Below are experts of layer 8 (counted from 0) of a mixture-of-experts language model. Rows are named router (the router's row for the expert), up (a neuron's input weights, with its number) and show model dimensions 48-95. Each number is 500 + 25 x the weight over its row's rms, rounded and kept within 0 to 999. Numbers have three digits each.
After each expert's rows: "gets" lists some tokens that make up at least twice as much of what it gets as of all text. This comes from a sample of Wikipedia text that the model never trained on. Tokens count by the router's weight.

# expert 19
router:567547490451487497510490451485502488475510512523551502541540481480504482529495542467465527506510434467493510496478509511495513482511461508468479
up0:507483508510480540518538545482510521518457501515486489516530469500525478483498524518479495475496468519490521491445478496494486425531542493521491
up1:483512491472494508459526483445524537511479481518529515486508470501515465495539477484460438480493448470531458501481455489507476511529482531496501
up2:507512558500497531547506544495469474467499516469473504459490525467525533484465496484495522521502486486490503489507526443514503522543500525552481
up3:503488523511485524530491476536504481493485521528517514494489497536506446494536512486509492484501475490480496427480477501486475493553493503512515
up4:488484487513473531500528541490417496507554485499510480477477497509500510514502515483504542533499524510474499501514471516475509516473515522549486
up5:493509505492532477450540493511462498470517529482435488526542496468498525543538504555534533487526491458477529480506476518494519491493544465526481
up6:448506490512467438486438526522488459476511510500521460515480542493493524492472519516505499499492518479480498487541541508547490510531497479496517
up7:487503496503493491506528510457537510478480524498481505524512484500481507526500508490506498540489587529465487479509539520520513513485500482518520
up8:536487468534515545453517480457484455531483490475496523525500485487514529522511457477506529486499502493509535485494492501510515535487497485496540
up9:490474533494523501525486516435515522530497499480510504530519506518546542503527494538485511505499526519482488537500508509515492505474514546517443
up10:513501511488492510520534469522491479505497522523542552532495457506514476500497496510491496500479497521506475499490499424482532463503476500537503
up11:507473529536466470502499496511491530529499478481504501518485510508513536536542472496478515491492502480509551455491524544502467510521489550512476
up12:503547505525505521507458519500510500518528484533497455534513463509530523493447527478495515495519465512499572490518506501465497542500478520490479
up13:525465500501480514483472540496437510493517508437486475522544533504496510485473506509469546494498543505486510477489488505489517515528525454491474
up14:474506503514519473456497527467499512495515526487458501456494466520524497510520552471484498436482526487542521503539498549534474469504524491547530
gets: "2", "3", "1", "5", "4", "0"

# expert 24
router:564511501469507482526494499532470514546464477525476482532515520495486504478535527519503526462462502516517503511489498444547509533483529447479478
up0:491510519531499510493528457492524485506486535518465538476542506473506502506523493487484494460533535509491541492506490470554516498469459566480467
up1:498488489522513491538487468501491477505503468539459514495566516542454499523487478520526549490526507487515534518505517526459527509506500518570510
up2:486516489496491484548473502527527504505459518516519470501495515475461470480510459531488509475489496491526502521523469483530501493511483532506467
up3:496500495503447494527448497513471508512502465493478470527469517501538502494469492477470500476505507492509542460489515498528469499515525512509507
up4:498506510471512561459522490462497528510483517479478495503537498482515446489444484527504558516440496505504495470508507496500528525521489526464499
up5:527514505492487511525536490566477516496467494418506497520471510528489468522487495464491537507550477515522533536479503509500515528489471512499486
up6:531476491496512488509503509495449476525524473500517508519528508502515520472497496496473539479475489562484529479512497497483507478513501529538483
up7:491548530482523517535474494517464527448448450495503495489507526510544495473478509522505488508457482525461484494526478467533468484531518490513455
up8:487491513502514501476474525504520507542468477517544437530516520446510543531513490511516489504483505517498525479489498496547533464484525487534559
up9:517509501536468573492522508469476498483494469497475501507519510520523460472524518515486531518475483504499487486532540461511455491513480495508486
up10:522474466545489466500501502490538507507499466472471441523495477501506487511471513556486532511521517502546512498504499521493489551433503480507527
up11:505514509491496486512486513508520482520537534525513494521526490519533486459475445500487557501510496475491512476499498460527554483537506508478483
up12:504476501496496492444536500531515510476481481506532451549517456531491474531476509516487490502495506472533458492512458491508472455541476496504510
up13:505526525495492480485525495478500497519494478532517480514496517525534479503503459512458470488506473522483474530494420505523477464535524527485486
up14:514492514518495507518489535471508497533512483504480507465499500455502497488517543477496500475461535544525502451474509487492483508560457454509471
gets: " | ", " (", " was", " were", " (age ", " ="

# expert 15
router:489506595467525479514504509496481488565502512507495495459484476512541511492515502473475474512494472479478558512534499479527486530493513499465504
up0:478482518517513508479525536446544522518484480500566498457469516493470505509457500500478457518488531493463465470491511494501516444503494518491494
up1:473542476496511481513498510499495504477538526513495463517494511549512529515479497494510493485494499506501553504488473472485472497520495475487519
up2:493569519543497480488499499460515475501486507499536483509452483503457548524498475479516478518457507475511495489487520474532501524487460528525506
up3:465542465501464505525422532494510452500507469502449458494497494493532501526466502509498504468524538479532499476510526545519495523530457501480506
up4:500525450502537509486525518474552486503504493539529508517487473469511493457488468491488489547503494468510542509513528529470490520471516489555491
up5:489510463512487531482523511465508498484531508507529453530510507522483544574487497550503497551490498473497455457501539532490519521511490494467465
up6:532480532540551515497496485518438522501486479511508547483511522532483486510491503494503473470523495480495521489514487551486518495484478475504492
up7:521493524494511473463502452447513490530521535461511508497541485472502545517506490476499491527482494519518494486486486468480504482517535454459524
up8:487502505516473489500478512505457514528505525492488487491548476495523483461489512486476536514510481472511531469512477498443528481497532480492489
up9:537523494562497454515488530473493497464479520487455472467498451497515477481512513511493522502468458517477514505532508510519487494484496499490514
up10:472481539476493511526505443537486442525491525473474530514494472482524542512449448524544525479547500489505493528496497486486504513550537512459497
up11:462541509483511482548506480463511496532516505471498513476512500507475479522523511534485514533452473523504528508495476462530478507534506480516486
up12:462470486507517537522518497495478504551497474458483478488537499518472529529478478470495509541504481457452479555521510480485539496458458476521470
up13:463521509477502503490515537488509488503498529505525536461472504550528538513524513553486526507505530507536482502459528511471499482520474534504479
up14:487493546516518483502485495493464473512495454506478486549499507507517510504536469478435517500478489467489517495455488484495473497505521522495514
gets: " B", " S", " K", " P", " H", " G"

# expert 16
router:482480478504465501479477501483510510511523494472524481499498493505566520502532474503472486466524504475480489484493471506457523536527423517495503
up0:489512508499509468506493497500515523508538500478487489477468522482526465488509496560505491485487486538465473477476458485491465500516455520492551
up1:582543517541463475504449503506527508493509457474534464477518469456465529490521527508508470459486542483523497502499474537499504492446483502540517
up2:522512506495491493489529542476511528498446484483483543521512435488520487541472515549505473481491500503476505501475488481522519466544478511464485
up3:526499491487503496527505492445458466471508471489517524528502480499524548513500544527458521517494522512534500463499493493520529517510555524471500
up4:485486468463455510528493500511501484538538485440530497499547500464500509519501485519495536507510534522551499536486488510462483487508494495467510
up5:508486500495509526527526517437485478481502491508546527460519495515489484516455493556488557510527483483524479499480512486511509493510485500491488
up6:487480523488510506555564522469504548493496509510563504509513470472485463463482511475494515487516475511493474503504468521531523504536479528484497
up7:500468500478459528525536518522514516490466503519510550521509504490494474529532494507495499495514506465553514509529503468531503517520497502454477
up8:499487493496491509525481507475494494491545509503527513513468514442525489503503470495515516532499545475478480538460505500496504528494486455513487
up9:497453498496504532481485482475481482546501460481461478504517500518496543475493487519499565467492489582528480493524414472491432495525459478470478
up10:453545504515467498499513468501517511542487519546483496527526483505495429449487487499490509486511507523483551522507474495472523495506472480486499
up11:501464522499558456513523489456493513452460531502493494527543527515505530508499539500490440505538503487459477472511512487475503512465503475483502
up12:518519490533524492483516503490498488531505542476514512527473492492497490518494486507466506511480473502476529507492518523536550506531499476469523
up13:496524500453479483479508495467492509456478489530499517525473530550493508518435537487492536517543460542517508498502520486499483492520495469474495
up14:499490512509437503483494551452508527453506527506454479535525470529516495455511492503494493540508472509502500493511504464510516470528479516490527
gets: "'s", " of the", " in the", " the", " The", " his"

# expert 0
router:486458454534471465480518514482490514488465485499492490519541476511554496508528443490492509507522499501503467485477501525472466484506505513511517
up0:470481502489519503486464474504482509499522543507500497508494482471473510483439476525563533536515498497476494478505484468462479533482474490547483
up1:506486499528489524488494489504477474490563504441499478518503507498527518504479537540460533513487502541531496494486513501531509482518538460499487
up2:561528475498520488504556492507536416535526528522490508498513432446539513519515532543515493495498463559528493465515470489525506493481467505498500
up3:508474490459514458521466486496527484551467497508527500516524396538524549497434506465506489472479493497507490496503450505481508497543513535505496
up4:439510509493465535459535483392512522499458453487529476475495542504517478521477468498539509513483531489502511509493516497488498539469487512517507
up5:505502486548493461500508478482506484481462488483508490509464520499494478525500484510498470481516517507495499496536535477458550507535518511514515
up6:510536502494475517496459489430523500497488465467533482449509513477510495516470507535485490496497512558486485463477500470497517521498497514521473
up7:494524498502480466533531486495490495450457501509472511474499489490524489504490536487535533500534522478508477498461494456552487517514479529481484
up8:508461505464495489502562450512490464503455446502556527490503483537518540530513504503508471477518492541521544468468516468480536499506475469520504
up9:532523508543501516503478542509449451511562473501486497487528497512508470520499512534503523500461508511501517554535486529464524496512494471459497
up10:509518507526522466465531489480461472548443469483511502498551465506490504492461480469487491457466479521497513515514434504477521484505458484478514
up11:537499492490542463498503521439520491500496519493583541554512506456468510521496492521499500501485522482496486501478536490490505501457489489489496
up12:543499468452524483514480490529510527514513523478482491502522507514563507537520537503483515497512525537498482436447499463500500473561523487486502
up13:547463468495479512461502462516478488512500491482500479506466507465519496528510526505469567516476515507512491447454500480532558502522487476514538
up14:524521500494508482515484470507484539517505518458481557488524428491478533458519532531488481471513511499519541558489493458554503481516518522477493
gets: " and", " the", "'s", " of the", " of", " with"

# expert 17
router:520522477500498518514506546460510524484476509508521463517487500460532462503441477524507499523523470519507479528499530476521521435519510516462510
up0:505504512491493541489475507503508452516498467472483519450451504498447510532491536449456490500523497552525489518490512479507504521519515479490528
up1:420516476490509521472520471475533489491456489495543559529504517514528543524445464546489512541497483532510495460443498517508489503501482540447503
up2:506521480523514516525515488455538499515500495464515470468454434503528501502511521499529500511492486506490526494482496525566486483475509479508495
up3:515522501470485518513500487511523498483537533472489515502495511501475499519493509484520510528466477506515486481520515470490477483523478457483540
up4:536502496487460501523462521507501526487506494513495477464547480483506507482465561521496531483479503562551540543484517487494518482501481532482458
up5:478501504512516491489498530499526534589458499515503517466483417467532529509516442533501451506518489481514495475550446542472500540464492513477548
up6:502476509488493483492482529477470524529497531548523497508511464474474503578461527492520516501468524493506464465484511489495530517479511486486551
up7:501534516511509521486503519494461441507490471511488480466489510474545486464468525461527465487482490501474505471487510475503528481495523503491470
up8:492509509486491498540540519552538481501500520461530479466485455475541484519490474503522538472527508503529487491500501486542507505514515503500477
up9:518518521504506513529521518476496504493487544510489449489516447490482508496501507501509475494521422530519549489519478486497504477470502463456500
up10:503445497493465470506516487463496475502521503540468487502527514506491502526476513555499508467482547491490480510482487506512462508451505491450519
up11:464514482485504490536525528524514476486503535521502524533504444516493519475516479505491480510473502520517494505512496506487492478510545478495460
up12:474496507479463515515515536506495499511502547493535489491533493494502536504490478504503502530485499515491527480508469521476490494500513510523495
up13:528457482492459554519478492493469572485515473478544499481518480498476557492512479497486542500506503491466503508441501515461480518476496502490525
up14:492480528534507543516471514486525530531513513437507497463456453502475504518499472480496467518521478512486516545510510498527528506514496492464488
gets: ",", " of", " in", " |", " from", "),"

# expert 30
router:518483573492494487455489465443510470489499527510492533459547523482490502477452489498516487469531468460515531535502525503502533543466503527450537
up0:516508478485511487527474537512499499526478469516502472533470506530492502523468465484482537551487489492507488484525499486503511508579504517485442
up1:514521478505502495573497455514485521524512544505509480510529521517482529515525485539524492483457484501496530505505532475543496534476526483486517
up2:497538527461512463532545505493526519478480526573511504517543501487517513507468503532452511496532503472510509478488476485451458497488476506519489
up3:464494552538494476484470475488544478472501482502483485556501511489480498525449494476561470520479489491468545511493477482511494526497469506473506
up4:488454492509475433516545492489470509536521508541475478536510505490535451477471489514478536500495438488481529522489497504473500540491526513473514
up5:527498487477463470501482476493438488512512525526519446519511511449490517452547501484472498486509532523477476497510507474496508527565492505532504
up6:481517520554457494497458538507467492508517515463569471538525521499512505444467471490487508485490461527515508529490487533484490482484516450556495
up7:458466524499519490500478502483532533499528446517529523464518494516496505531536541520528511495518503463506509567506505496526462519512456541466501
up8:471501498481489506505490490480495535476475497508527478498506500506529496535537477494529480498525506481525483493517513478530499548520468519479476
up9:496521536508499490524510483473487494515470511491481508500483479508478478498524474519489488491485511475478478560512485457556530487509527516506495
up10:479490514479471484488500488550490530489524527538508511499487473512471498513514442494496498489523449483488509467520502501486501480550485502458530
up11:539448528515500505506508529503523494481490503495502497522526488545507488497489541474527517489466493476475494534521467501478495432474534515489499
up12:510544487455503471471518491473512559487497498432510497527469479476549477526510491513512540522501526524490505479507472563493501505470523503526518
up13:456511512490436521489480483506492507458499512489526482529539519453494479518454462505479504489467487488541542472511503503436501463491483495539543
up14:496471506526515444516494474495546509543497469506471506513515471507514485490474509493488485481504534480478518485511481490499509504524472473482475
gets: "1", "2", "| ", "3", "4", "6"

# expert 4
router:519459514514466493507517502515527491459494525526495480509505554467440510476499545522491493477550507490472505496472513490511507527542543513486475
up0:471542500481511491481491503437452483504528536486485524482522520512483494475527497553500504509518478504477517522472526462458488524498498521495505
up1:506486508498479502511480493429494509533490473480492474491514505493542540501514521529498483559484470505461480498502524499495482498480511533473521
up2:518477515498506449514504520488483482516501490503532490527503505459501529487521517504485560536492496487486478505493465476453502497484510505506518
up3:506513532519496453480488517504475479480512506497492524498544523447508479444496487539498526489528471475522511486475492512483497472469520490525487
up4:519500501435499493475544523495469526492511476493494458481515511500496504486523446482499535492556476466507476485501506472480489493485537452478497
up5:546490508465478450490499554527425482495518476487523476513491519476526524502470524472500473507490471547517513504516467489487502517538538477532499
up6:509513498525531493493509480506506514506526538517499508545511487506537498487486519520462513538489496525520493516494511494469527520525492549495560
up7:548476526499449498539528494501483483499508529507505481535512519456528498449494492474521487519483548502513507488500483442475499487471504489433487
up8:478504478468498527516476491488531503489443527511484556484509472522513498462510522518496513489534479524534520496554472500471492563506498505501503
up9:528448493470524518493484514525473479504465507506470467531495492489564486447468523485506486509491460504480463492471461539506472503449486489494468
up10:512555527481506508543519514487486505499497484525468530514543470473489490505510522490487457483502482541482481517522519498494536517536500514477514
up11:537567543527511499521501542500501463488477464519488539541509471471449536540495522505469543499534477467503510505544491478522522514521508507518505
up12:520523512511500480521505523540509496478488481511505496507497517525482493493504558479504570507486522502537544478504476524535485526525523508509534
up13:509508492512499495496511459508507515529466495526517476531514508489468545500501502464513444482499472533430507526501497497478508480531457513481513
up14:504482501520495510507508502475478492506521531502480473501523494504477533471490530531542503449500532530525508502435526526500491484566500499532523
gets: "==", "===", " ==", "\"", " ===", ")"

# expert 9
router:484479501508498489486494501497508466468492524466488472459460499536514502490490526500535478524507513481484510518512493460513472487492525455501466
up0:501510535519491505510520515501499474481455510497537500429454461540508459539502529471494490492474503519474536493513506523470463475531471564507502
up1:543537465505475489521530471525499512531504503484465493505494504523520463517471554470506536479532463486502505494487466461516461509514504490411504
up2:506474536487520486552490572518510529461507521443511515527468439490502509539521506521446503489532444518502497508488535490497493510464497486473492
up3:492485502483516419502504512535520507489471497471530512470502481445509506550472535492470523511521499511488519539500508501515529533541556523464496
up4:514546479482488486490487494500499504505522468487528476506490443446491474479469458491520495531469519509498430513526486526475474486479511501476490
up5:550493495513507515497570545479458453498474504480532508515505514514498510509514524480502492517517494494543501473531509536502487509505528497531487
up6:554508499438529461493460501487465498489519445481523485482501545512494471449457474491492502470480463488474503536510489534488471482551491512525479
up7:453519525457491485471495536484494536526494513524479546466512530518489508476530490483455503512508484492511510510506496457481497518522457503485519
up8:516481495494467489530502497510464479485486506501542498503492507531510495518485473508535567497481529514508498501498490504509460502494488476497505
up9:476468519470530477507512492503464505467512497520495498481463454493540524540495521520496517527532477499532525477508486529502465531500505516499483
up10:485513519513452499536485490455489488498510514508491484552466511519445472465521487496491485454478537470495516485479515489520469479493454472500509
up11:492480494454461486488499493518556504480465495483486456530487517542501505530528552518519506495500499508498502491517504477498445520479498520504531
up12:537525494524461472512511465492500479446500518508545452527497505523499556462469469525481523518493510514529494475525462481505523459484481543544492
up13:498495522489516531521496501505386476520505493493504453525502471514478471509492487494485531504498531518515533493473506462483486508497466505535511
up14:456491480505502484476517528480501561507503544528518535513524515545480552538524522524497520523477508453537478469483475562487476477497510506445497
gets: ".", ").", "s.", "\".", "es.", "ing."

# expert 10
router:493496463555542537513514504475477480504459478486543521522456491456487512467455488482506495499483523483493517507535462499504513459514498520524522
up43:490500498461445525514462499479464520476494521452506508459497515494541506474485533501558549480514458499511517514510480475506470494541517536491471
up44:502466482535519529467535485476546537517469507494488505498514516485515529495513528539505511485524486516506544464487499505537487494490460488546529
up45:497497492460505498494486526492518488509513491513506484528515521458499533496498456558485503515430523507468473460541498511486504487473530508492473
up46:505495510512476491485498470505514514489475513504460538456512465534498520491507488533501528499485486462485525539498477510496492484459462481501465
up47:484474472527504461518543475518468489515507514473545498484509477443540540487478460522480483473511516498459510463495492485495464480492496499497485
up48:474452489457501500554497489505517538505466522547515559462498503522483526533516459501511512481516504476495443513489467530505520453532480494497501
up49:494492515519545504497480502492463483493540488507526512522478474530471531521515537509496529481492516463488517491544489484495497550519544478490517
up50:513451491499490465484480481510509456518520459422518502487485526482462514501463462531497574500501510478500531516508509519490441492470471512520491
up51:482530515488509478490561480469526472486479483505468533504585500487522519484479519483512508515494522487510510473488489455471517501512486465514557
up52:520466493481491497498491501539467487528517449496497474475492504462506520475484492524503503508466534473504505492535467500450441528532477479507497
up53:471521490494475536530501462459469516486491559434524485483515471504484520499473509492506531488495527482500467524540504494498485521497516506486496
up54:480518497524511484490469502469497479483455476475550506523526504486510461487500505508512522499520497458563533473485502552513452495486505542532523
up55:468505487501516485519538506516510521509485513515522472545558471482495516487504503523482456473521517492511515521475533478511488482503489509504470
up56:512490501537516478524514473540470473494495524480525538492511456515510489499498471491531519520499442479517452531490523492510510478441481495504481
up57:521503504521461472486518532473524446486473520479497492535513466475493516471482500489527489549500468487483499436481489492540491477535507470552534
gets: " that", ", which", " which", " This", " who", " this"

# expert 8
router:500504491495505510510500550484532531479561506491463469500439509534526533479454468545537492506521520530513489491532485511500484493506505499516508
up0:521468529534521510522473537483534445530521522530543519480468533524496451477473482548501511482465493504447514498506484526523468481525535476509488
up1:494497511546521508523535517523522492486544535485495502531509500501485472505476485508511480486472489514497532448519501523497474513578514440508532
up2:456547513560503485553491530492500491499518527537478514474491471488499521520471507472450481532464518513461531485532492523517488500507474506466483
up3:507483513520509516478523497516489517498494481453539512495502513480467516543501528488499476499508468479491528476551520503499505505498488482429481
up4:550501515438487497572490514533494477497527484499524523473490470505501485503465488509472487464509474452470509518476518490509460532519543526466498
up5:491534506505506484493511499519470517550482508504531463487485481505493497514505500527477478483513511441525537502485506490482508527505477527504504
up6:508546506495523527541504513516540513507546488534497503521485528485450467506459497526462467512451472495496476484510524432464476489482544486415504
up7:484463502526500406516499510501513525472534506506556514481490489467502518515515508536518488508474498512524541520494440498524506492506503548452508
up8:508510488488472495510474470478502499490495508530496521526524485541476507526552503545470487477466439510491504525475483538489487494514455485520521
up9:514517490498490504496459516505505533490490508494505499505521497498504518500491549467487527515481474511480461461471492488499477502564485461509499
up10:475496548525523471501519486459505538512544498517518446504503504475499499490519484464482489487513536558535463499493457533450515472503517489493569
up11:516546511532506497505500480516534475463522481470536506514482466466510466524495493494459443510492503528495522516502498477491503505496516503505494
up12:518497522475496500522497465491529501506520494496484518492512506529549543487535520484503453523517515538525500518534478464504473487494531544504510
up13:549490510457490508504499471481472501536506486477515486533480529525472518492463501514477497474510513513480490490522531500524436488500526428520536
up14:495508523493528513476492548491493511524503496536495480493509490528473524486507461510523505501513459485454553497487495512498498497453456486494518
gets: ";", " |", ":", ")", " as", ") |"

# expert 22
router:487493546488473490499513490505531526490497467527507502566511522511548530444490538499468503502490518537493505513531474535504464455536466479504504
up43:520493516495521525494524564519497479487530478516480462499535478498473465457518477506500487491537508531495496544478509498522493513503476519524508
up44:498463500531486482515502483449512525507543463481514519475509497501529491498516464475501508483491481510524523502520487502536474512498540489466482
up45:490483493471509468524469509496522542512469502527510504496481490516493483501501517482518507501460544494516502496515507513484501480525496548556468
up46:456531511502500527488488501474469460465510514485527508518484503508486518513467508493487499490490474493483519500508462508460497494508524500505523
up47:522469465505469481525482489476480493513509501500500450535497493481455533521471489484507507569504518517493517490481542504488482489492502480484493
up48:499507513475480510504464572466444522481539509511544521500522478480448515526496485529494476498460552499496518535441529525451499510474469515473517
up49:484487525526468485510531484516519489522528497459493430493465502512492519466516505509495453483483539541526539513526497511520464557491501481523540
up50:488515480479508464499520470460516531471488474498536486501496497498460480526481483505501482557511495531478503517509468482564465508545517514496532
up51:510555515515510509504501501463464505456513471482451494501483497494505533534526536499521519471529484527507519511468501468460481511535509487500488
up52:443494487512508495465482545501483504497506485477500525494519499476508443492541536480501493484546521471480440525504487495473493481525517467486545
up53:533463525516498529494509512461513448480520500512498512516499505485468502474538534453474503463499475546478512477494474504513502520498521544487507
up54:534527490511510443505468480526496457501506498476503502487515531505507543517502491563510509509511532517488509534521507539526533481515540514491526
up55:492473503485510494513450476485505505505508488512505549493522498516505512499504511509492512534480521501508495524496453493502495496507501508499501
up56:479543495490450483506463502478484477483512499482468490506492432465493512484534477525494462516527466482568497489507527483467518494509520520487494
up57:523500472527488477519491506482479508495522505553518521508485458450522510458526496534496484522503420488536517514519518535454478508547498501491496
gets: "\n", "\n\n", ", ", " in ", "- ", "–"

# expert 26
router:508503466523538520535460541478473476494517450471502516499489524513432498478490527507497530536503499486512485483531445490511496463496546502525524
up43:566505499468514419491482516530525489529485508488496495518536531518486473508446476458508469541484508542484500513507471534512479533496518491489466
up44:464486507481502520480504490475540488538478481536530494470498493529517484454431516529485479500502434517527475464496514484495491552504485495506473
up45:487482482527459487513523518500482476507473488498517507546505487491546477465477501494555523471508477525492489487460510512550468500496502518519514
up46:520503501491491510542505496541520523486478504450542516526504527523469493550482529468494480512502480487516520510462562448504502537516520507492490
up47:533522523542484500543502517525462483561508473478485528514447485490471518483537535510527493518469502495517534514508504466491546483542521525510478
up48:512497487470496500455473502477479497471481505473466451473515458499478477463481509464475507544507517492478492485514493534503497492517494481536483
up49:461520537491498482526498505512507518525481490474496480532479496519462536486482448481493507512485513505529528525520460470462489441495473465516509
up50:476491474503495498513524484515544481448554459539482487511497489517542487492500535510551470518532527488498519480490564466481437517468465496489551
up51:518499492499527473484484507505491527555483490503447527478458443492457503492515531512511511462478468493539508540521480516469491520523516509485507
up52:464475475502530505534503499442536522463506492444491518472499516494520506546479496510523475475471492483502496556510489480516484490505499521531498
up53:475478513514493523532480497492490504525480493464495505485488528493478490507498439521511496488511485525485460530503505491493525492521465523543502
up54:484544501519469526524497516503508523484517460466515494501539459525480502536481547522520466506503529511521505503493549536527477477525482502522514
up55:526497494555517482482472518485514494464432466487533488519489509526498441476421495507515537514513493512515492512525478484542464507520440471518530
up56:529499488506473497531529517498508497474484466490543469509500491485483495513498479524507493576468485497497480521474474490496553520552541485477478
up57:540511499491498501470474498493447473533520512479486501483480503486507513490538490510492520524510498525470480520500503539504479533486544516501576
gets: " was", " is", " were", " are", " also", " has"

# expert 18
router:516512547517499517499505494479523505513522492505502537505492510510499455514515506529499557491499517494452522462537501530482507517517480507518459
up0:519485492530530467494466483495482495546536473517475483503469488509498508463466487547481517519492498460490478486503505529540485526477492462470523
up1:494516477541518483465568499473511515479489471478445504573539502520464513503483430482535551515521505516524503458515456482493499526481481489526509
up2:471501515479495478599512511498468496482530517472533521508490504519496503505505515463520459523495480478518532546482457470517490539498513490460463
up3:488461493537560478505511471567456502467455520498479499512520511539537492489500459524525499510488513470506527524504517485499512489556501501524571
up4:492480486492483499489537479500515478536470527529551527493494512500455541484491520495458508520443480480520503481514487533520501501493505493520488
up5:511460497450481498532486482466479466554526473507489489550525484508493457491481517484501505510488503530482482477506490454539532512479459498496505
up6:500487546479471454500518496484462511483490482503505515460492491536503525485463508522576533586498471511504463484496506473478499514539478501493463
up7:493537504514528470488499525469524542462515495503519468487501527570535524522479504481500490516514506476503520484492463507529482491487495467505502
up8:531481558511508483498498493441485484492527558496479509472502538519430473525521470491508505472523520513510457468518510460456491537485466454498518
up9:501484501526538501509502500478502544519507502500440512488521511474510478507499516512471510512525544530518494464533482506497497480498528466532536
up10:503478526491470527462541534531500494473495458484484486504507480519522498527496522496470479503460528510534561486501508503531503482525522530530494
up11:524486599498536502511519480519517528522540534486490507519488513511457494519472522486505479504488522534498533497526473506515505450496488509455485
up12:517499543447517500443473541502474516495488465493514521510489497481503510487494541511506502484451490511490470539479524439524502534501549502503484
up13:503462546528530493492498507510515454542504497482465473508506505470496469506501473483538522536512542536520478490527507490507515468521530506458481
up14:515483501510430507497506490542509487522452486504480511572480462485487476444532510512461464500474474504476480497503521491509483470477490490479486
gets: "\n\n", "\n", "A", " A", " | A", "- A"